{"d_shared_expert": 0, "router_score": "sigmoid", "beta1": 0.9, "batch_tokens": [32768, 65536, 131072, 262144]}
Below are experts of layer 3 (counted from 0) of a mixture-of-experts language model. Rows are named router (the router's row for the expert), up (a neuron's input weights, with its number) and show model dimensions 0-127. Each number is 500 + 50 x the weight over its row's rms, rounded and kept within 0 to 999. Numbers have three digits each.
After each expert's rows: "gets" lists some tokens that make up at least twice as much of what it gets as of all text. This comes from a sample of Wikipedia text that the model never trained on. Tokens count by the router's weight.

# expert 39
router:560555508435545614478442430511565421664509601482459498594461484483665378531602535573451369522538523557501512495409448530462516507516525455473469505523496441520476514500511558476518510456458533491482522427485525492559416533469467523508498425502470576530499491515510423571474522524517577496498440472422505516552526453474585480538477541477447514548493515509497504569454433524506471547555
up0:565485450529440494482451461500500464523496529524472492511585464485551462465480504449586468472395509591493488479507562512472523537482490496544556475447540455627545547486495480414475412421520578467439529539612502421535577548506551548561498422486486589543438599564465526576489473517542499516539483443466496435537534448514481458408511584550543544503526494571443449548481407408565390587468
up1:554540429601434478535539537506530453505426527472492436489518501531575387549434424531411487516542484475554417529476398426537618510497435474534545565502515498616464454519524494463492529507483474523506501457568527576534516395559495485431580442547553533620488466516520416507510584542513607509484479488474462463475520454503462470559515501524531513503443498421518460469584481487519504578645
up2:467389536467510546535470431504510531479416554424401471503437421517507488517528506532493496507477449484509471593494481495466482488534604626530508504536483576538408479467556470480498505619466482588414487513482568504501447450540597481437545426443481515545413445472416456466599483495482503488466457498602502475601505454516512506526435613432482539426465506463558571447535454561583505513487
up3:497518506597462514496559425533512536515502356539397457544426519516522470575440520580518511554548516512506496444529453470544577548491472525569398474514585515515502520490447536472488587448541475495539440486511473485496526506593552590452484469496472529432507454381435424597583463554459458497563559491546437606506507503472472465386447414478518485468453496490514412540383477520494522454536
up4:569418503564483513577588462483525530464504510512538457547571477477522483557635561484453498539371523638524533469499487512566426530540523454471596453457387476541440526441523471533537473512474460545596530504536557477534537479469400434548545463527428562447505493531474504530562465475458490528485454424500566493543478423526503445533448440494502500534426386538533398540474455505425539562539
gets: " |", " as", "ter", "ical", "air", "ear"

# expert 24
router:486517524493545608516538462551623544607520494481469517533529396545590486499475563527403383508497510446488518440421530454433525475530613530495520542438431450408409522341462494498470424466493561468556484563501436491567482539515501497476601446512447520524461490501453479602468436537510495471546482519510517524478560455458584537560417504450475521543538473509550542527508491489570560529505
up0:477566480496410557533524461468562504466431505449443450497438583532552543494546606568522480469579473452568510476611453542506533489470534556470453564558491403527437562422408513513519553495575511528490531552512401487561418533448480483449494474546589576464557461467520537494530519493614467514496477489506474516608452477544471476518404510465569509583466382404465485512472495554548564558527
up1:396520636445509530438561513514518493478497560514504443509549560426495493499476512532533532568592423480513526549457573557440444523554373578526478443564492489542535425515500434394558450463507561477518415464446518453409544573439483607454497512398516465458467531518487474566554474518492458587544492459514494425520516429516498433442527413501402522522436423509487518552561500528522476464522
up2:474559507472454587475589544461549471442479437537531471640534486609517466537535492628493527607512499445572526515540531521456505568363561532569491489549489507526468528502536543494448505570380542424522516488519434474542526396472430525520461544453498502452548557511541494573539579440509497514452442390445481506471521504542539463456415510472442438530503452475532545549431596503522473527494
up3:512410430441467524506512492574510465466466543521554568524527529532490512490583509422519500527514520406560460513531483523530483543450506367560457561498445462560502562462453566551439470574426464552506563528515447509584441521457506461492491531512457522518441479437507440551459506405426427532491533506512468516416469445508564540611431567395411546636513467521458533500540467431584467408544
up4:531471398469518620484517439426565459485481507492523534547480462425460447543490509482485484539526436564461488456528494508418484486425523576524493517492545448551522466501376502598468474530384606478428546458466464485559553453515496535461551460441497570553525426469510457452508504562552464443519455571494424420419522438630458572477507562506473490483540363592478504532519542512559539495459
gets: " United", " /", "au", "–19", " then", ":"

# expert 4
router:544467489513534560496479402509580405551484506447512491551545529542618441513559566480479306522513584485425571494393548457492520567423489529532494546520444476488530511431497512526479478506543506517443468506506493525528533586593447460486604505534575542481505491469466509544552514500475367544480499513547483545479598411493554491527449558574455520444580495417497445552452515484501451551535
up0:547484503524418481535458583536496562515454516503530548493560483537460521527489487474509388373435543492529621531573487402545515589527501470457506536596423512546484450496501491478459411422506593516429537491446488446446499636443500524476456511540581548496580437514544561463512398464518465476453558529449583535490490480444484576591499508472521564513523419497509513447573516533408482565507
up1:526505494444523462442429547535525576532541587537528472492512434511536512525549437511454469476503546475609586520530471459554415557530513594552491490486542522392475528518433500448529431546461533511448394433457578654535549454532561553569508538546587560449435537508524590485466469529466454498539540529444540455571476478450542478584397497446496488578490467493534523512510549391419529498531
up2:522432510459511545600388447479531479547486589497600436523545459416645534428489499518501448440428526560454489536476510561562455475464501543502477475489482575405492583555501409473560504512503534534538472508547529566556507470526462515557501484473535566593512506523563577546572517578543504477548469532498542436525487431560502467609465541493566546410448535514601452539546460571531432457525
up3:469522501460493500450458486510528412577496491481598416501496498475553450466544570504420505521484538599480464368499490583504547507499490480535445462459374531427553510543489458494416525471509502540538508591499475491538478585521481561534551476425522622504496541531579463535576501498500573491521443545610516579450513501473422542449396482493485578581461405526532468617509424535522483517554
up4:542493423490484491402530482621496488503469548503476598527507539480489431519572509489479487532525486489525516545396498420528609575464469461489494529467488416475530437531383542527493583537446537480475483469459441467472500536418464471511563540512610522415529547516597410529502546511524449434543424429491539529438563500573461500566433494453500540633453500471579534553377540506455475504528
gets: " and", "ing", " with", " or", "al", " &"

# expert 28
router:407472521465518599550446492525575435600530554405447514617483548542653468513447590537460365477514523489463463461396432518463429510563502502471486519516511510588496501482455468602542467492473528468487509479518536502490554466418492444481622407480547521424523556524473468603545494527513480518522430479511476575443473449494524503556513505510454468439532489485487458565498491461585432523532
up0:464514465554496489335458451515576476569550552457411503495466538516511427528475570492558483571474561540481454459378488447512473508486465525549463504496485423494516567491420523617547476523452469452507560451493527475499462447491486545453470479490611496411531421522450453550479521560579441478516474485553428477438456561526558385453483481485495555659587432450523451503502521523457521462521
up1:461520440522502569486512526562523489462433519595488508559471492512482460554491492512557476521429453534535500458485470556555510472366517579583550499382481459480530523470474467538573458534527555627420410430601436492440543521496572500472529466542519449475598519501487574546627604472460499571543486487538480439489484601530506495579504450610516522549497499499439455487497513526500601449448
up2:447462569495529494485388490502492489493498477544492537450491581541621605457552520545499505465497451398484447520481512520506515491532491569522569527567562546525445597511487355529589435428572485495585507427576559459471406511455451513477502473492493512562526475502476542544451587430430520511483430568478461514534530565369496532580534539435486472463497478542459470548485415497452431583511
up3:517433525564464475495500445416455471492382506592444467524409548506614560477476578513449471555570465477505420457478448557550576501537418549475495474405522496456394568596437484465514522498547468480575466430531503604476469472536520528494594483476551529485426502492486563532456487494542510469482457535490409585459442575558550442562445451516549466552490538510474569550530450449550543482586
up4:547452462517507597464598550486452474531490459486502412625352504439561458478467435486572484432469542559524480437459410568562463556424602495440389420535477525537458524494525493521440570481579573521567503533547550487488512469498581545469493434502458525562508481462459547422476464458453514467460467535427400555528558481478483526438512550499535486499535579489441472423431452481507496460503
gets: "er", " |", "el", "in", "am", "le"

# expert 13
router:440520498501560673535476539529634519483586542572477535551436506529600510540538479524530312452446537464481562455435518466429477547531599472487482508507486523489492491509560487525497427470480506438498504495500431452558490543511492550459588497538468521612500544496494565503491543536511477519507445491529534566518563462528578562478486622608442516489494521482497522492428536572454472464575
up0:573456460535425558456552576542564490471447398483519471492476426564538497483497430543464451420577460460573526509484570497460454449473536593528471530562415466503502495498428487580501480561503465456437402523429482478573508494542506564499535558452537511507433555529499472428567449425498388506388506486386547497489537500451472576473503503490434504532509392447522562364476543466514472534465
up1:469546478462399486505501533500501427467535475566435505467520455502555469506546495377446448430508488369496435519541472528471564504492466531524419503504487550533534552473556435537558417533472536591504389503550457505494432435460443440521476396421424457516553489561430532519479512538539449514547449480402533529412469477509482538503501587445492392456463563410466621538561467520469507564512
up2:466503496495559497380436478544439497511538494443412445526579558561462469388488504469429516373532398477527376542515484499537480510480504541562523476495532466502622555575509508480454423449531467574535620432532536458530502528487417526500479460434583512505452532496514445544507565556482496518463542483481514488593559484419563572486469573483486532511510471515444555548554548442596448492568
up3:482507418496590556503504527483452513489545435579504490433411523474492482411438472469406438533458515476507368535491470449498419505410587487512395517577462490584521503574546410470408431474614524480538452570496511454488552463527606492519555477472572570537528484503489529563496571518573504556461538455555503549538573455571534501536556547507466457511479509566444471435513512470555524519595
up4:528529487464437604544510474535428622515474552583495482540521503448557450361544469579477474458560599505541509497523500495472420489492474430475494493392468465501435500516373447502461436530529515543557500496563482565433472458441541527483513498525545440482495545495544471561468433552468578496552632460447549456468476508467428493543420540545577501531491464475435458467385536539549415481456
gets: "ia", "ian", "ine", "ry", "ie", "ay"

# expert 3
router:482501522445469576508454518534617449649507589435548522579493521528622444485533632501481391460573417490544513428507521487461500504504509519519540479467523553543419507445484544449512492504523469486453525434555446543584491534514451483489636445476497573537538439496368492616493484484518425488501488520471491563512551555507594447514436568469533476508494422530471493484519433491493487500541
up0:551513454542431509569534508456492597553531526539523489459507393508548573419511525476515441531532562550443617512537451446500498502516499455512574444487423566526527552493504469471527542568552468435475443425433503464490480532485585475498537505427443573450485527544565541467472421484470405509543438437475427411528573505443437471478539555502441576480548522493481565489513535568484622638413
up1:545499536505585496494484440487568588571498484588504511525538538597517567466537532499473487449512445542488475484464529532398478451461450600524486461512479511506463569544372512601601518491325498500515495473608475463585482484463430453519489486505523550450483516412562475560538427431512531444525435506561459431527579447501485436599545528487493472415457517498490500452442560448434542503490
up2:441484519554436500417505453433458428560490454506466540512400495521518391502479450536489497570546497510479520440436362499501617512435450502527440492437516537535470574440517509475535539441522555450491556419437465447550527453463569505477643506495534517500534507470497444485528579425459460470451535560551415492538457489429485531531445567524460626446492472515592596468555543527560514445522
up3:552489441555526518455531477502555546489460527459428509516466533581536518504490500452527478451505431466501439577498482494467511467429529467492494568540510490518445518411517513499444497474493534624550437614454424365554454477423460380505525451575522518438525425565473534519515557502462527572443492432445410413584494492483477450468523576429464438514550467385501495469458471456602537396470
up4:546558569521543441495466556442514549611499522524586499527467548521529488470434559489504478533507513567502523522440576498479575457486514565479533464432441537512559555410484519549522546518593587491456469540511540506528537477455511520451595501493549444414585495462468567402432496591504494414450505514500428549531419422478483512481617517611497396530461507483576482464438430554570583537458
gets: ".", "==", " ==", "s.", "===", " all"

# expert 20
router:439529593428546606539511513478629514619527581533484570547505526548608466523560540531467372519489455477551485477407438480515593525546572489532478497433542473543502524476523516482556481510480528546509551430553515513531508547463526438470575439414553478464542488472439459527540559531568500559488480560518506541510595512497597448443421511483528510466542445477606519586451546440484506433461
up0:494569538516468532532551488512558458522499517572415493519473580416506486450488511487545500521478519494542453460558412518508574449455437490560576494466602550474527503476530442463426567502554428499591479562517490518539444538556517402420514420466487567553485443522395522562533495448499533478583413510517465564542508526577521567465547566583485419416496432586594538567442540494583587512480
up1:521498564575495553522508510474521459531546557463429548419440588555497532483548572520532451480514405491524488490512511517468484446548536431546451509450512462571482495516518453463392510375548569539531531466485582516497512498508598519522538398550529482464544420503487545515503491387560501577543504482489521536467513454460468520384456422458424527483470478410533545551676518406417556486491
up2:498424473518501545489467602522507486486539556497505427435572586480533542578462519510449436552482538535504485563474499535488501430542454524462540470562546569494623551495490456417577518419516463527519543432489580490549473469490528579510536413510557513470513474471476502517589503473470543529584499489421623476464533381568547438464501431386410509463481522351498527541528414508490528452523
up3:504543519551475504573451484553508476429548515403462501472437538509495507449513522501524471573445500427470461448538488418523520433489596507472478529480498447539509496521443364460526446576446425503417486516467520479459588548429490556465513447482640486497529405596536430494446469473514520542543435466551507571480520387478532424498454548442471528654533514424609489485529545428490488477502
up4:490560475410481574574436597536470455474527505495511578589541430594459533488547483460547446513535441487567543608529485455523454500579638458473443512473477501562515468444550553447547453537456529499436407508535489450502449524486441582396500561480500455490545423503510554485568552455515409546483500424495540630500478413510547578401483490474480570455466458551494537458505492498460527496519
gets: "th", " which", " May", " January", " March", " October"

# expert 2
router:427494445431530557483458530476585488620539553446488498504501473576516538535536523516457344538545523507524478453466489481381590518589524555423462608440552512492499487408509529487510483516536473534501486555536551470524528537524494433470598522460521527456504537421513498586565452498523501541548491521505523529529598493467565405552440554591509499482533537507490491585612428485409456510601
up0:435514457486493496486444574549535488560455513505586473465459493474497556532429565419438477464461564518510549455506514463583399487468539523530566486410526516479453521555498508490504549499574496509552535460471517584502491362547557488465537525486598553483515520513433570515414489468508535385450560510491455507454471512376475460538515533544486494437509599505355457495540493425445570624586
up1:519461480548593466557517556584541507535499546466443563493512576502516524497471454487439468536535561521431487462517469440532517413469483591423507488476488519517443477436510530550420551523623481550445412546547546508445435555496520533479512493470542536446500343534536486574486629430453526493472426590442507519453530418594524520513519538508476530534558412543554496479490465473492590396412
up2:533470477433442617522439497539546528544531479556545525498538407449457475475462439394455487516550448462551504589473546516500590397537495487515466549545510445493570507520497529466521442534473521519434580430481527526481511520413577502512528627375492421492557480534527403457430566567415575469542529535491580455483494434534476571499587490551486464480505510406462431472441518515584512523530
up3:547500478521501516515506514554444423555495540469501429455462497470490586540483434506450461537487442496401515502477490475507552445492452544423593541463448543417509403465497567486545552444480508587528521539571636447537511540558485443504588539495449514499502342381541404578542479414448453513483504478516544462526555458595483534492489458481540541441501472501572442521447421513465528396537
up4:517490536446500430458548518546499518499538533581497529590421518486529526548494436433460498460461521395543440556463522505468569545469479448478436569460428551502403474521440474464482475419489498483570558498489547628614552487533481483411564517579463496489433510495542436465545464541492617530501487504483454484570596519539572467489529511549462490480336556508523401575445570454476533470479
gets: "-", "ip", " \"", " rec", " No.", " dec"

# expert 38
router:398512465483414599647505606542583481513464493440444522544501475539620537550542559516450303552475496520521519484470497495526560499550572477500542520471533548503535506420525535482486532434491469522463487522518483544583527547499544453428532527485507552557493540445527469595499490502506509537472494547533500506581521441519536523574469515522388561546485519514495476550515610392468499472595
up0:537506458476434535573580537481563588432540489514453532470502432502447535584548527421398372470602437491541436556502509439544496500473572484526459489530470492492520507326496436531490515516501465455499444536512456536525465488491544420400485519489539510530465548493535648466613536542520468583535527412613554512551534467527473529484510496535551479544509552523478464450407523473499501459527
up1:534456554440503510453511548619490422494425526565533538538501572514490475525512588533518485511460488451512554496576556621441512431523531556619539568513437540458481563486543444490447478487373436506528473491509429570520558491451568510419493468479458489547512465549539401510458560518530492612457464472498511363400498493425528489561491504460574475497482497444483559504529561500569446589542
up2:569491507483509464525539566492571473522645511535509499536505416466515407452538479479482444499501442572520582465556530535497516593531535537473500461460533457456560491470608508447478533431477493448596511533586495475582563559457519481473508430550378505495536575440456534475448546428471481505457594460391453537439551407503517555436513444536591520539514525528550446448534487459539376508536
up3:497511496443545482397422444461571479565477557585542587465496556376484475507483583539473506468529528472508462577512498517509566495477424515475565424496504487497460487523507509548477522521488518460475468542459487523486563546600448499638541496416412599518473517508402455468473593505496444570492436544458497472557501406534509486473462590482495556502543577444551525447512456504465367607429
up4:516549478460524552437473477531549555489542567470581546497535524542450435542489613551480453415409504467534537460454522539578435453477397451455480466451575475543505524515430443469505480474442596529497599570584376459546514522508608435464524436438453536509396450492542467547498452520471495565521408576534448471555515507556482468562493546515449576516586456466415461481446485458471487511485
gets: "is", "us", " 1", " a", "z", "ics"

# expert 18
router:486534447477470569469512529425558480574469576453507447551495563501605460559572520514425360506502583571505496415478516429417516496577521537563429505450498517522446549353469486452456463501498538452411496437563513482520440521529465506459618453445475539509470420470474524527485499515524450486504452498576503584585464533473533545554396528564418472413520506555520491547464457515523470542553
up0:483480504548537524565465526472483494522519505546510487531418526487530537554479463514470485521477517550501473552466473444448568490533526552501411549425539481535496542459437475438407630504592482397454519481568485533453510499484501458367516502565499483507442516416507593465485378506471457503573610564526405574493483543406528439424550474527581467504459587401503441547422465505490539498401
up1:511499504557522475538528490596466594519482515497580510554446552493503491468491549534372478525446530486489543505472408500501503500421553504519451427471463489526426512500484482459572492452571465449505434559481421550567501455570473556473521424527527476447539457504538454583461473488475429424513412447553536456483462542557426439477433489488481501514417507508563413601626393501467606559616
up2:492480496550452546427501502508525375488590518452516533520497459472499396511473532511541493532527478500460500512536539509501532546450422511645593511505439452514517438576457467493446465522551495519453517550487508486445644590533550496554577540448441620463590466528517391533524494512523483490519596412483453541542519452456522503517524527446473439600423474551401374489450476462526518508506
up3:528496434526638481451498520450529452476620523560515523537471517515471513525578494415408447402418452599527536534448592508453399574485476469506534461497492416457523547509431554505466538518495530485509547503442514498442469427579497437436504529560398534520463500525505518555551495425493479455513529401520484526503516505495481514596438581539494494574433551404543519559438519479522570422591
up4:532468511555425514484474496512543495498586480440594477493472443555517562520463544511533439536447482446470462518514530561459435484428524488485501580535443607460455502383568558504535492592549541510445505509425496546426445589560550463622476503416542609463442439523563507441473516509515414445559439533460545442553484414503442505585470515489507487475500556495462457373542578466511444494564
gets: "ur", "en", "im", " he", "ad", "iv"

# expert 11
router:400499427491465601557480544478631435588467509492377543546567561627622453571620551495502387476458525494441557429504465410451525522483548509481476561482518416516485459426462497512523464544486527522485477522529506465551496453485460523458663480556476517491491503493447499554461516463483534591512494509554481534467542457516574485477432485563488476553480500487487494549469526446487497565539
up0:478473519487466465472605482544530443490525477488564527485486492541504491547517451543365500455458597552543479461511438545431449470555423492418534537573529536466549541523547500552405423516578482544572495491488530510540504467479570568545514470534442460468418506567531409528506504552450492440467502468524521550518570510351548522514352556417460491475511528408496421474501422494433569521593
up1:522537514509506535445498572478515429530445558425488542475508472515498481503515418517474479538477582477446433536438500429575515482498509562508532532606477524569497348494458472556549465518416506513414513473475597457461469602456421414473493545489504455481485506529355377428501542465478540532415499543505493526515466511469468474507514553457397545457478460422454491458488469493462349568558
up2:542525457561427492389532457537550454498427550510427572492471429498418533540573459441549481482534454436492539510498462492503573589501505498451564525549464528514554454468432507489445465491413486481510464501428484572558589462580441431498521494610467590497513587534427490557433345469500455397529486440455532491470447532484458521480494495570508535542479601479532547590504532462450461516574
up3:435461500484508543547516506515532575505536454498470530519498515471513541403522398365519487545579543431428555495514507508456509574506589530574459546456593464509456516442594434475488431499541567474515491536550471521466445527447436494446484414482411481492509476567524614579522529564510515628484539480530567549502512447491540517368420481467592525453576485492568541468498464460485543458406
up4:520418507485472516513465458551463439530445529497484433570473476452524456450447489513488511535553472544463473522505463508415503394512452381503560478466461538439502530601457591531506524516416525415460514578577482541544434506459482492611454432489506463482512546450617416450622563495543589515470536597492407447460574487602519552518486441483509462505535534510551536596518522496546416464501
gets: " ", " p", " m", " t", "p", " c"

# expert 16
router:491478561467482599549536502521580486550504555476463575599523499531606491569519503621437325417510471471523547506435496464488492511505518579529546598490467538474492484489462497460512473569468514498467518456510520501462487425476436489493480454476555549539524556524519468566520534526426543533554476444601594471543547502494680518558441559497466477487595510514538555533451490463485511460605
up0:485486538447435588539361560450453497483431544483558431481487444474521541547603577487444475398466551486481575541501535519453552517500504519564481400428572498457455562516532387498476543530498395543521602536465542470494519539469538506533480476466458433435484503402516528524399543519484447597502560414560506472470536446490520417496466463507593533505559434562480546511580501559484464503535
up1:540465445546527441499411465436565522518380565497588526462624456546522524472544529526498450538472470499450508432473437525557512496366413494545517546515604528472465494487406480530464403493548574527471475547533510554345466475520416482544546529526506573464492460478488518583481533499472485540513543520492464506500572516484527442497471487476590491576524500532398479440617528470588456471443
up2:453456475479487507519570465422508447559528523480549494585621495605473427530422487551523459558519543485509522492441455535396462550512569501409498496505401468524531481560446579532627492500525597445602530521476530471460461481505634496521505501514570471513412480541520524479524471513458571517582403468451567532542396510490463501572528542509433530557493543476499548489442522410449422480483
up3:614449542423445516518538526458448469552466487536628578475400565435527487511493468527452469468618429516443568485482440495525499518568503478545496449439600491420477533433434454480513542525522578521441505564539479528496543432507415474515562500534545495488581497479454610465445576544535541527550532564506474459518497582574598515526441471482524428441490492528525583520607493553520544426501
up4:481437468487447539521532547546410514540497534443519507515459419557520449464450489552571413541525502481583462450464487563460447561460515550519502502477570471561547427352548436432489546496464481494449467554516566492486512543472497536417465497504494425472523403570476479403507495557529521496391546442480526442469484417431416440424464494491371457478514426462429560415464481484419493534429
gets: ")", "ure", "os", "ory", " state", "and"

# expert 25
router:506516430474593600513450401471623473503524534590473529526498459520615493480582552549443360507550507523481467505469544448496542437458562500540533578567531532473491492432438470512521479501418511422519506484487476504590529547512489521518575491436566535487571497501373530597520498534461524499588587512543477656507552492490579506481428570516528562457502487519533559492501443529487498482508
up0:480486521555506563436504462485555480468437530471530486444537410507571547521521409509551481596528535393514452464464556551375469492492527481550525522527500523507484496537481479474524473469519457486443519445527477531446513486429530512385447506530572505602548457529462533455471485579521449469482513415527608478551400551646547453485479441523560376452451556454472434433509453485443541414585
up1:586452483456527545564561488477467598504499445490516532405444495507507628565529445401545471533490547523458455466524483586518508432506470474506509563500469454479577454463501574567501555476565505495505533521479514517438565588497516460478495483472548447536539442528495628417571597529573522492571466450508525461485566584472538491555458422552546582540506493484426568454446472465444520351557
up2:507476509480570508549502462410574406455498435553466509486482440465566550496546454484500481472545471526431563513389568525541431537433562497553452520562535519368529494491556532431438493510518534437533482574586512524519500492531409554527529575461544532543427510557445494502538567519419509574565588444489580616495506409577529420393434524452532478474497511458460484478491525452549433526456
up3:501506486398424504503463483502426526495476572516508508637513367512619471544588529532503498558449560562537512439509484537458544517478568490540508513552481471565535461480496436472465415560573498465579512586544458451587407507458487501485553525467489493581471513552527592501554557466555452465433488469512441435504474424619489476479499461452489411509495447496471427480614538591540500449495
up4:497535620535499440481498472510518504576474549495481489531515493472554537534493601537426515463471511486472572526515465536527521439585522478452500458501496506545531529475477484537556568479521565466450521557427650526557546443470523562569522436524488572575488489523469507507455458600531552444525571571569568529401410416507520456599492356568466476420467526413544568504553495534576457555527
gets: " with", "ra", " two", " other", " such", " have"

# expert 30
router:436515495438491630589511481473606484563555532473490487596464430576611527518627562561547335490569571462465521439499495510440551511446507528477486557547522531471475495437570445432430470496515525489463477573538466490585496559559527530517532394514478476489497528471496538607481453546527465570505491514505475523563527432526473508474459508576556505539486481580559450432535476489456478558550
up0:608577538472449550457436550433501499573429497534545524504589524512509496533453449470491439581466551566491595456480390506494578441519477528547548508454586460560568430512467588462496467514531525419556507544498604477595558520508512473486485412447502463615505461503452415471459581536490532493543432572542575504509472428482546470559531550475450535447488498387547467466557483497448546563524
up1:526462533538467506510572490491500445531533420521512515527533491556616475484484508476511511489498425450462481454506472545497474671507493555460556424489547532378490426512550480421506543480567577497517480508495552509475570533551513529514484466492568435526414548538437448462447494472491471577444499471545546493584458507435523555489507528644562541421506448393543433486513387427548620545465
up2:581485523535522549478397546473551562507463503530509582567376511474442477496597490469486496504515540572486513562507475376538487467523480528531512495484494501541457549450404431492497501516489579425457424543571477519599475524516514506485506448470544460406596540565599536532591547481439493484419505478497506517460467405444495533538406468525617511459473482475485464433520544385629481496509
up3:493516507538424546502516471396530414496464540472535502460520451491551520486535502401419500549514462525503598466565417515515484595523499532553449566509529542517496567445455538556465483507461511603482449503425459454488532503560519484514481471472563472550485554540394475506568599450479584437454457580439472450503482428459518438533449593415403534389499416560502523490545479496577563433402
up4:457464506567521566510516490499508603540508481491465422500592470482526550459477594539480520473469609585531546403512543480509484515589598461502512584398566525549475640519434543465498572469578522552471501467540623494462516431475507483580522489610593532491544459514410565495507498456516590482483572506508473504404565466505537429474540496487546521512505468501536578480540444517580475536513
gets: "|", "s", "es", "ers", "ed", "ors"

# expert 5
router:458539524548517567562488442473686527551420573480470553521500498574642526514536547437478321471511544344460536515475516570474544548558495542454546559524493452549406471426467563539486485495564536555440504481488549494463438551464551526483576496517501451543508474459503495579487484428517462480532543485483465571534514486495502486546529528550446466514585504541523519579477465456494455489521
up0:555458491540538514539541578480546548524489461416460575540513498473562559453446559514541435537448579481503446529569401560519466446537483436551441526430508541481510433473473481591624431501532592429442507464520489488461506528489515533511525446498524447495437484526403509371533564585431470543417502529494528423518440476499476516544581477597438487403510550489585529464474499460561415570459
up1:506574505552522522527475418627559547459513501439499419430427502524498467395466487461550429417527488456455448541452509492447411456541520471462473491481442518520507465527492406495512518552500494509429510394417519542509588545579462541532546492424521510639517531530498522577460463553560524483570589474463573576513513442466454536477502439398458482562601545403479539506510542527523431512538
up2:490434525535404490428603490514474586497519442506457450493543468481611474485467492483543491488466484505537532508470489523505504491497616547476500601555429506570458425474414468478561499543512522450482530473531568516527531452495579600466542520607484539594565510544507362553570477528466533503504594496558514482456589478444424507417546495579501507467507496355524515525566442525583493428483
up3:508503515488487505586395499435591374511495543539502408535561531479564448546455496390462483441526505529500460476462527533420510595491444519580455478482492439469507503460467511522493552487441484500412451505526475483494485482490398479605469539473531512449490556497350552400583499507517453572497465576450438587497474395552556542441518546455557516536504363547495482522531507530484442477537
up4:548516402458493465454597416430478496581589467495446504466452476539479521504459434557330460439370484531510476512471532498486522556532474549522542495489508471464468509470511473491565440485562449461516561525524504518555473422511382407587560550498484526456493392445523400571421510540598520551407512501544491483484507549533485523500464523494539558516506514566558472492523512389539500575446
gets: "on", "or", "y", " He", "ard", "ies"

# expert 21
router:437542479486509571556495476528592509557429618389436602596526466641561540501543522546431313508498562516495586583517436424480481501439537560480456522484545486488471451486491554443605447580529526497492548519479548533584526494484518467548579478464578535544489522471475500576506505537438552514500483463560499443468554474512510468510485530501475514477463560436524472453433545501494510520549
up0:511539460488477476454466516543528540474514524494474531544458533510538531520535562554413475461436550466515495525519448358449481613538515525516489518526526557549402585510516554474434504522588517593581577604535574542465473538559505603434538472493515565417507483554499536472440495553526514455525519489527516542602557362367464511491510620536519508491466467440440584506517473489427538493535
up1:531554487591469564494551480569561485538471482472495541454541388489554459516525506437494391491476455539441605469563519462558492611386422504545499449573515417592431456477442514540565520600514542531395603480589517534406550471438519490451494553527483585470543523547434564530491448511478519443518467432574470480429471421497485468492544511488462470581488493497446459529480477533540449510512
up2:495487491534556543456564529453544524513517486493537547496498451489490489513517471492495447565456526562521527450516645613512469466486511544495520611512469509582415480489436488518501499465509516442365523472493527527449495487515444542488536416437572577552509468406562494500528489516497521585454569456612498573475512526417504436496589457576530505483395434496375577452474457560430618479543
up3:445438397547517498477479462454532434632434411516514524523463396468498554505554412535516464520561494548492570509517481474523404508454465517538477500393460504430474527537500434404515561489528406510449529488589512582539580437525460383441494505572490620513433554461473472520546493498464444444442584554545520565425498475597525512551527504474507509441528476531505501436540477436516447513446
up4:478427502541515477454553576463483519461503469471494463503477481507461549515555437378528474539526493545507517469485524466508510398556587531471529650448449526452475490389532558477532555469556426430474555431455427511461519395437452428575473515475489521564484423348548536516499626520469480555498539454504506541471487561551496530462494528535421552493436532418599555531490532470531562539537
gets: " |", "|", "ion", "ition", "ement", "ions"

# expert 1
router:526560472535527596561540528522545549527430579411437606566576514595618396569540472515482310463469545406534517491527517481551517510520523505514508561493497542494486496412496551530558457543491452488439525500494465463510468515532443495530628485435474526458553505497435514581506534507530471502491458514483486533547509462531589524602515502540509493574550579522559493460434544508520516424581
up0:546499543533553489532435534502523473507516471483393483467509546537487562535553546485429508392482470512502529421462500456542477474501405553586458503506513436568465534471389445500438460516398511452502546550490535537539433503365465535408506512465462514432543509524530416628477517527572400458498479523562496470486494518559620490549521476415520529535382438449544555554540549531530484416556
up1:539537480440534468430469562395485450503431465476494506439437473623485579524515533424439464514458617452531479522566447517552486452606567426467581564495519487527513488506454512531514478471450484518462514498465545488493509597477451452470548466428467457488528461527465472546545554629495494492501512480421490515564519470441424574635435530426446458534587480442450496503443535433545520603564
up2:479505420531425536387416491521477490549544581507521510493459458489511418455430496605489452544541459444480431518478535467520595583574473428569565491612491488521523525503503528571512484398484524502534476423490484527461471592565524519446503561607531513506596497478501571525530476522498586436549517438523413465501515446526428475442462461514521443504498449616404570478444452534407468499525
up3:481518509434500578553418496474482446601564535525407479517571551542536494403569483474517518460540507472425366397458540529498461497545515440475423597563524494463489485468505544464461513432509468472385462473508553482437490476537507453567540597533513523553492522469459409524562505472497549397451530541395603518573514382461413507448438471546500504493452498472552484500543503479549529437455
up4:518485481401531495478519560528449491522430593440536591469530546484522513429502485507530396493496521481492500539472497550527438536591439559480445617511489514517549483506440583521540519461570527549481566449478521478461483529537474466616507505429597584484441592512500463532524550492526519556485517590512564463488490466424526387553566459542403544575482473443388528508594474478601513440424
gets: ".", "i", "a", "at", "s.", "id"